From a checkpoint of a small mixture-of-experts model trained on Wikipedia: 5039 steps.
Below are experts of layer 6 (counted from 0) of a mixture-of-experts language model. Rows are named router (the router's row for the expert), gate (a neuron's input weights, with its number), up (a neuron's input weights, with its number) and show model dimensions 80-159. Each number is 500 + 50 x the weight over its row's rms, rounded and kept within 0 to 999. Numbers have three digits each.
After each expert's rows: "mostly gets" lists some tokens that are sent to it at least half of the time. This comes from a sample of Wikipedia text that the model never trained on.

# expert 185
router:425518555385489483562582540495476542493550521512436640571473452432523485490584498550539439405454522487589476490454496478499499563558445484540478448518460517431398542481570478476486399461529540500554476414385473535546460513501579549542434543
gate0:493490527487465497532541447419541512471597499469508532505613431447514454478524511530496488422482491443579518479511551553534545506519522467416601532445474438513435490453569510560463499579443625493528501585450463521482544466562495530488466434
up0:473538521449465554551519423457510508443591476541497508509554486496500453466549512546496474408517498431569495521444531545536517506532468489412607470492442418432514515461593552562396463601464585492509469546463449536477479461530505539512384475
gate1:406480527423435477566415523585416530536446497417470539521420446434583455581509520497546455515553518549484475457545463561489492527523468527502478502503567545431501504471556499542553468381518541506445585443519440532571474531533464363518549491
up1:424506590426485531529499505523519411543457449414409568474476428494485585423508532555523517543495493547468481510524427412517546432512499476485473472491522495477549478445507426616450541432444497493540501473502494501496472506474497416556528472
gate2:497458535553512541636533554514421524481526511553477508473432518557529486441560462556538485467520566471578499509474537535469361520523514533511443571512361536459513564501507502543500457444514536511509537426534421560521516545558480443554532485
up2:547441537515486479559519637506408498474527518401409528561479516545471585431603525584558483454474510459494532535482497555470401506536542535544516645534379536511492499475488482540542475491489566503477532417517474590466526627558536451516551470
gate3:468500421460536486580530456513427429510556476463378521557470473495513546413594477527616533465507414566394477507511493575477437574493398524537531480493465464536546528460487531530453556550477373587380553402419492552527582493465547512496541488
up3:407480437415538521552540453501445447549564508439394536516450471438492484411600480471613558468509447493435475511514508532531451588550441506568504470492470496521531519449484507533449527527481432593444534381394520523497539473467550530475516499
gate4:490506486426515573464544419569511493603457563501497541570528480541442655545471504485546480417454533497417527482446524419358418524576415514571511421500507511467485515506557457535591513501445547513546446472491456590525477558446545548400534481
up4:552440487448512565409631416565530522602540519550506548507531506485429547489560461459593423400467453552487521521494505441428410533536371559547502422478568424474485459582497486593601515468462511491524539485524452545521450590498529450456531480
gate5:482539468448542558473470413484494489578592470513502529441559614506483442490596442473533411517434494476514509394496582583572510494488447501481509380577379489485451404529526477580416493507555491423593527454580528543499446500536562454505490509
up5:515527501551517549483534463493510554549611543496499562621478547512512473493538480482486419446465446465472471404473537536581509523513444515462511416553426567487503435508549443450423500520518490390586491471524536567519444537523504507505528614
mostly gets: " Arg", "seud", " Scar", "ilia", " mac", "asm"

# expert 80
router:425545548484489434518523547458542549521533530433523543549564454437513573374649422524563500452496447455498553393439436520405502566518508483458421514519461481470402543513572450520473513476515500452477475454478477456506499515436515556547464622
gate0:488553383534545464426532566493540553529503543499502499512495458399393510473482533557480526434500488488444498495533452533473577455610496524402459499524540456524560476588612455511448464477462522526550462537507502523532568413497617521483576539
up0:476609433509508444434549526437519578478476497480528498523540530465399559406478448571490573462511467471415510470543385549450524544663473509424464516553539461489554475541593501477444452474452544555505442474507472513554528401500584525524470491
gate1:522451587510528548474529486448517415569488468398560514558478515464556561421519417533534377446495461426467588465575485572460528594473479467427423525470469552399468511527486455467588550494552526518532495441443520409437435434491443541599487582
up1:493485577542554506510514505427552418574465448408578578518496512444561588391506439504477444485529524451464592508525475560455529584471432433440381518461426512413464528499521454487578590515509519473533488437425564411481458428499450526661488542
gate2:490477471640400506495472522444519515616599633470541471484554442434517562471557503489555581510470386514494556470409417434613459543477447405507585413525442569578528508511424471524483523501485524496544500527510497526512420501501492421509547579
up2:507484522626382510516451494469537493595540566475556502476536411438482568495569487510524589479458374472481549459423353416608447536496444434492532420499429544540538522528435526506455543487502520508539492481509481517527444494477475395522513598
gate3:510499500642448433520505587546465531482575557554552521546509490329587537452506496373523525482481432545514506509379506457462544409567465493467542496483479452506520519573474496425553452427475474399583484511508501463460580582572480507509595564
up3:502475458608435445511521613543504499456582558554573487531493482332554546449536510422559536492454453558533480530383486498481534385557438552464496477497494473506585479513472480447512482468471463349535491540488477485506556537553466523512596580
gate4:454563565443444450528522531429543545482497567498564501456500520545415491507544587578480503443554441551474496519484502480391491491473441489507504504467525479493446454492434488482492487601536547527499368531486459523625492547498572423468477448
up4:454576549397506438525524497443574531405533590558495505433461540558472526438544573552491503423496456608455521529583556465415589473470490509506478487512461426502440561546423450449519478509544485453447423573468468544588491579485522471472528440
gate5:483546529495614524489545564502513582546511497478505527509484441429495548509616510561538505388530465488419538462500436446425481569453549518413481470517386463486511526582594445528526512593407498515545492480433456500567475484461554487479485521
up5:462551523443586473527508596516505534559528508415517448559481439480491553517615448554544510345572500450449525450493434432428485616415544543430485504481411470490486548584565393500532514551417498527514443458450470442555499502479496492514472496
mostly gets: "|---|---|---|---|---|---|---|---|---|---|---|---|", "|---|---|---|---", " JPL", " 18;", " Survey", " D;"

# expert 145
router:375555515479466432468573525432548543462569548451495522554546515495457548454529489525513458471406499543513529433459463465381541481490455475563552487457453529523483493496525474486498480490535474371597489448425415501507592513558492529584473517
gate0:472520568488481490571551475452419489500530615475534529531523527545532587569538518484505417480536566485594509443449519484420403499459433564516573484467457486478477480598454499483449496552497437438563545476459403532536427485524461524578515472
up0:481458527535449455566539528401417499514511597491551498525501540515543562562503524477516378497560542504540481481421535483415396460448473564577567524464484458431469530592459500485462470569478418455516602480488476535533466500475495487593508462
gate1:441537433605524522472523443381419554512484484509491532525541428366574508472488385480504448526427437454496505552536493462469459614545453469531515510497502485531497482436555535411544446591476508498548461467467433441400531509524521500421476523
up1:444477453614492486429551490393416505498510472545474580515521464372549488455475363491428498547423445421546466517534459451441479589527424474566539518535474490561539486469542542441539459541479464524575501460538472451482537519533541546480438506
gate2:502506514530536581490467486452465464570460576446516585500502450413464393447494414484469560557425407540599544459458505543447513458455445440475560471503481509531511453483550500538524396524480533490586494522479509497575579500580570579479554533
up2:448521480507549580520462484433566463526454505452501521486511520465477344394450439490515523578448392517550558473454415536486540470470464471447537458504507520491495513483554574531531417491504494469534519514483518468552576494615543566484582489
gate3:480505532456552463545508459490572457434495459527535499430612494566475522499470539486449416552463431525480497514501469524566519479508493424529491502513577560508527461518436498435423449382585547520442532454503393436508527515535525377553405507
up3:454492524402518500483525459477555470415524513524542536437595508555493506495469560521446421594476333549511482514511464508569487449466483440505511494476556578470531480492458544489432429400541511426470504488544380392494589499476515437547478513
gate4:523529515473519521448578500476557561488572523478433516477514477489472513599496499546596543503575531431516463501503570536496527459481499573576424527515468552484398490486512413507522511531475459445492491571432510477481562460507473492511562513
up4:538549519500513547460550501435600513509624556484415536500495467457508551617544466516555545497565519438492465454487536554495514530477477531553449494498488567492453445547458376492505519514451460451488500556455512482453533433513462490510550527
gate5:495520500531485485567520537479460614485550471527484415476511552610491510543466532506588537434586585558576477552401581474441490561518458494430600521424498484457540506407549466401505447470538503492540466488525563553447534579503420473542550455
up5:468525520604458453490535521440485600499491511536503429452577552615481524510473576501563480442524582524577485525405561493403491571560477525460565542447510458494525496408472425433509381515525560508554504460488531519468491586545416479536459449
mostly gets: "|", " Turnout", " Episode:"

# expert 101
router:468506529405526499482555526516455545508619499434516567602369410496480487447578508512529342391455516481567469394506492486482501522572490442524482457504510507499380547492483567508550445486491517579537507406387444373572484533532536504578510609
gate0:464374497414440494476546474397371493461478594452524531455573550561482509532524421508507460508434495506530459488411457476426530507642473458532467529446437526537467522551490535427457488513546537488637576439431503474511509523516512477524484499
up0:444494476442435509462510480425432525476503584463513552410526546484513502494573512512554383525426483504544445394449455448540437465563503522537415472460432497503394562553516568450472537541500503529623520463448487438482528545554520456483498465
gate1:456568551505478482476491445523420524512527480453536486472465574575407548507400488508623447455476506474422491510483550500502536524447499494465538430456457537390464488571467559492555423488540449485517402487537439558522490540387505509547532499
up1:483596494489531517561463422550432516474503425468535533515473528506456554502440512587585395463455543494516490478536489451419562479487548512451520447494454478410496566513440575534467456471512456491478462472559436534502529578419520522517534496
gate2:486435465470508492473541515489525513509504486445461628470374559579563494418470473510491534404505557511459409567491554511493492488532422476490470459605546480417479426448406496519538560587621446587505483512469540473517470518541488471498409472
up2:478505478481465447448463473480572474524547495436536594527360500550538576394547431450535429409481490478496459499489510556518490470596465458459527442540546443409541419496484517497484567531584483561540452491440477412554479490584523405544476542
gate3:450523491522521473455515542487427523489588486496476488553357510583475588507542468518462471432495545478519446451557443430506574550512516486492456536503476494544401432456473483370507550516459585517457463448448485506576508492485445468537352475
up3:448459531551530512488559557506511506430494510536525543515357454559584413547483422547456473451489590513519560453517494441520488510484456502502492427521496565498432453406531527430451480490522538540530559420460541444554396514553528491575473483
gate4:467500534449535568546440426509486544593577484470567553439431383559459518447512489527571447463571498534522511501504555495471494517521436377532449484435429516478517509472414532602553466511456501480500543542447469435513432422600505428583447441
up4:492565519543527531518440477559474538594600551414560541423442429560467606429455493471575504471543534535553421465458491414472504483533486421533479461489382517461479524419509560553561470533495486520487500486524480477513465499551502395531489456
gate5:555357517489436459503487412485509546516530444519562469490531497553579434380520497422537464604541523495499466521503508512492460537413496478464521491545552488506478492534426471481507527527526494528561493445465431486486510446488505461517455466
up5:519449568487435488507442411504495498533533523489557455497505565511531459362454452445553444585498510513512482509518508476476459545538515511390568437568555529521455553505469526494577464540538496507593518492491463459555444482544490525503507511
mostly gets: "pisode", "...", "'t", "in'", "body", "′0"

# expert 134
router:472504558458565504511522496484481545512626525426505554637365447458520527447546525545512345489511564485606454408511428482447510499540475446551442478482530506540458569502542534486492481493447548568547476356385442393610507476494562504618495622
gate0:451421514475530555554508528601519471582512547480539446588527456502509539598505491556451559540407543576430442487557489529466594505458552580511454509494449526555503463481497477527467481476515449485562511523456605520474510606585524628518448469
up0:549443422486517506525477580542495449552500482463485496586436488523539601489508523457444504523497577475517500534551477492477525416465519565425469464500378534535565507512519442538445485463474462529621554512478553561518546630535594572511452530
gate1:449462533476501436562531527484446545604562615503509524522526514490406563427479495583397493451534473531471457489473523560515524433465446484498473540537425500519587460550525531380443498472438535572458431449477493433566504442448496479536393562
up1:471404559515534437502503525492529495589559607429508511520469481505458578499513508577473435491500561526476470521498468568536554429425481550501527474506441502494601478608586522327467504535427437519429455450472515439620536522500461543531432554
gate2:518443510440541462513546489482511493418502529495522520481494588496600458455534424590525397454418458510544399460544458447472540491526467429571404549516574392446449480522484513452432496493415507535519468469380477518563521487532505532539349479
up2:479445548475527490494538468454504556512538525451575509544503636503595490430586445549441430467460428498509405488548542503506559512520443412593391564570550471495455465514497470482431560514353487517523441489413457477541470497505494498545392456
gate3:386583484508619599487476462558489488506460559528585536531541589486490502468508468532418435461581476474465445498570513461467512539478505451475397509410464502595401505580502482477511482473503457570532609497480476454553512480536564535506417550
up3:424519550482525556475435543536565506519471552508561533558481521580491542479497451522460515540571473483532499499597464517462554506525529419484436529426399507560400383587460448495494499485518468495435550497496548521542486488501510534532425557
gate4:510515547553495472583462539446492608449462694462603589528502470499400532459486494569463468609583557508508554452475451515539496463491529459536397487534479557554403474537482500483417535490452564459497501544448520474476433451496482565591463449
up4:508480520505524513482461440519587544527483556387545529456482509542434508468519536549577530591502672532497462472500403527483520437518528574558395533522561554527569506437471480515389516491534531605495523527388413362480509412596518538583502491
gate5:486506462457510512502543541369477513498579625455414480498513573467533555386536577522625468510459515465558486447487616475511445553624597474521472456527517433497452502533497506533457473512504520540575528451443511448461447461605520472500447519
up5:493496455573516515528486526440512518451566532456472522522518569446625484392522510503559509537487477447525480504515504449436492475508556453622508476461462454509500553523463537482518459475468479552529526549492574455610443451590499599480472414
mostly gets: "body", " Love", "'t", " Ancient", " Your", " Woman"

# expert 189
router:493515551495441518524548505478455615546575567508494513539381500537405492507522493505600473492498483543529585438535562467521478541525485506488441463481486620565457510543554448445425437460458508501583448446406461560557435560608482519475382566
gate0:477498551477481494472631577420448476520563543427550482510507495472418471441503544436595453422464496454487550498623529447589570571535495482512470521485518511444508501549566540560477427551364378510500523529551480494521399469567509474541454556
up0:485471537442522532533593538447453541542576584424528503501507515496521510457497494453549424499473469497530540468567527409599604543547518467486488488491468508429505549568582513551488511512450357551576500516485452487533406485609498471534484581
gate1:521559468450485510529543444491536531507567558472491494504344485533556414481484513531575512564493442560468471455613614556524548596457595500459560496453617512454494477493533513456461500502447431505535499543512527526396493508483438533502503510
up1:539548407411566532511561480455620506505562595540566494505443534538539470391543412476511443526447457547479508435598538535543579544442513442480473524424564503467530431511559503413475492512438374501531517542519500541371479449489458473431461472
gate2:459498611544518529566465548392502511483486434584515554500501490534447550504566434512460531514501522411529551493519444511509585552489539526550408446541429472468494497476424471477442518422501533492514577389453521522466481509559404550500450501
up2:560555549409505504514509557426433576502508407591464545486512482550487530537640477426458525476458538411524587537474520465534581556447538507535420458481465502490502532508468429533457481425483482513530533456486516496479423468528468585497511518
gate3:504549524530408498525554518479422528510531561461588476441495437444454451479526457515516421514547477411490492568517558492482397506564511551540576502451492475539512482499517583447460582515467504552553489513465464425527499513607475428461501477
up3:474485555525456460437538518416447536536488529449514583416487390491404450513530526570559434569509467381481501509489571539542397521555437491576541489460398600558494414431489541405430584515524459451530518539437436473533495524550439424439523510
gate4:525509590360480490491493533597494541580465569443451582527403476509535560528543482497456525529438434536443521536531486489530535519546474604457451553508474575504460422532597499504511501539529481536500482526457366466553500576573511468456463483
up4:541563576413485503541509519480485616572398590463518569476448487497490521538573448505513522500466407484449489509539470555463531516475481605459435522504451632506511454520598497479469418494453471480535521508525441550524439533561510502525435538
gate5:560482588472469460497568492541449488466638457496534492475502423508489479590614434574514442488550554575466501565447496528561484393463470507544437512613452543556546545483504583522422499480507482440476476469438565548536486564530459414413466426
up5:610528604477476495523617498474465517467556479467582503482522423508545513514590440596493411521594565554493496561455484500572528392514450516528441513539457578555560520515508575507450527526510528527464448498469556545493519537533469391443529428
mostly gets: " and", " but", " or", " and,", " (and", " although"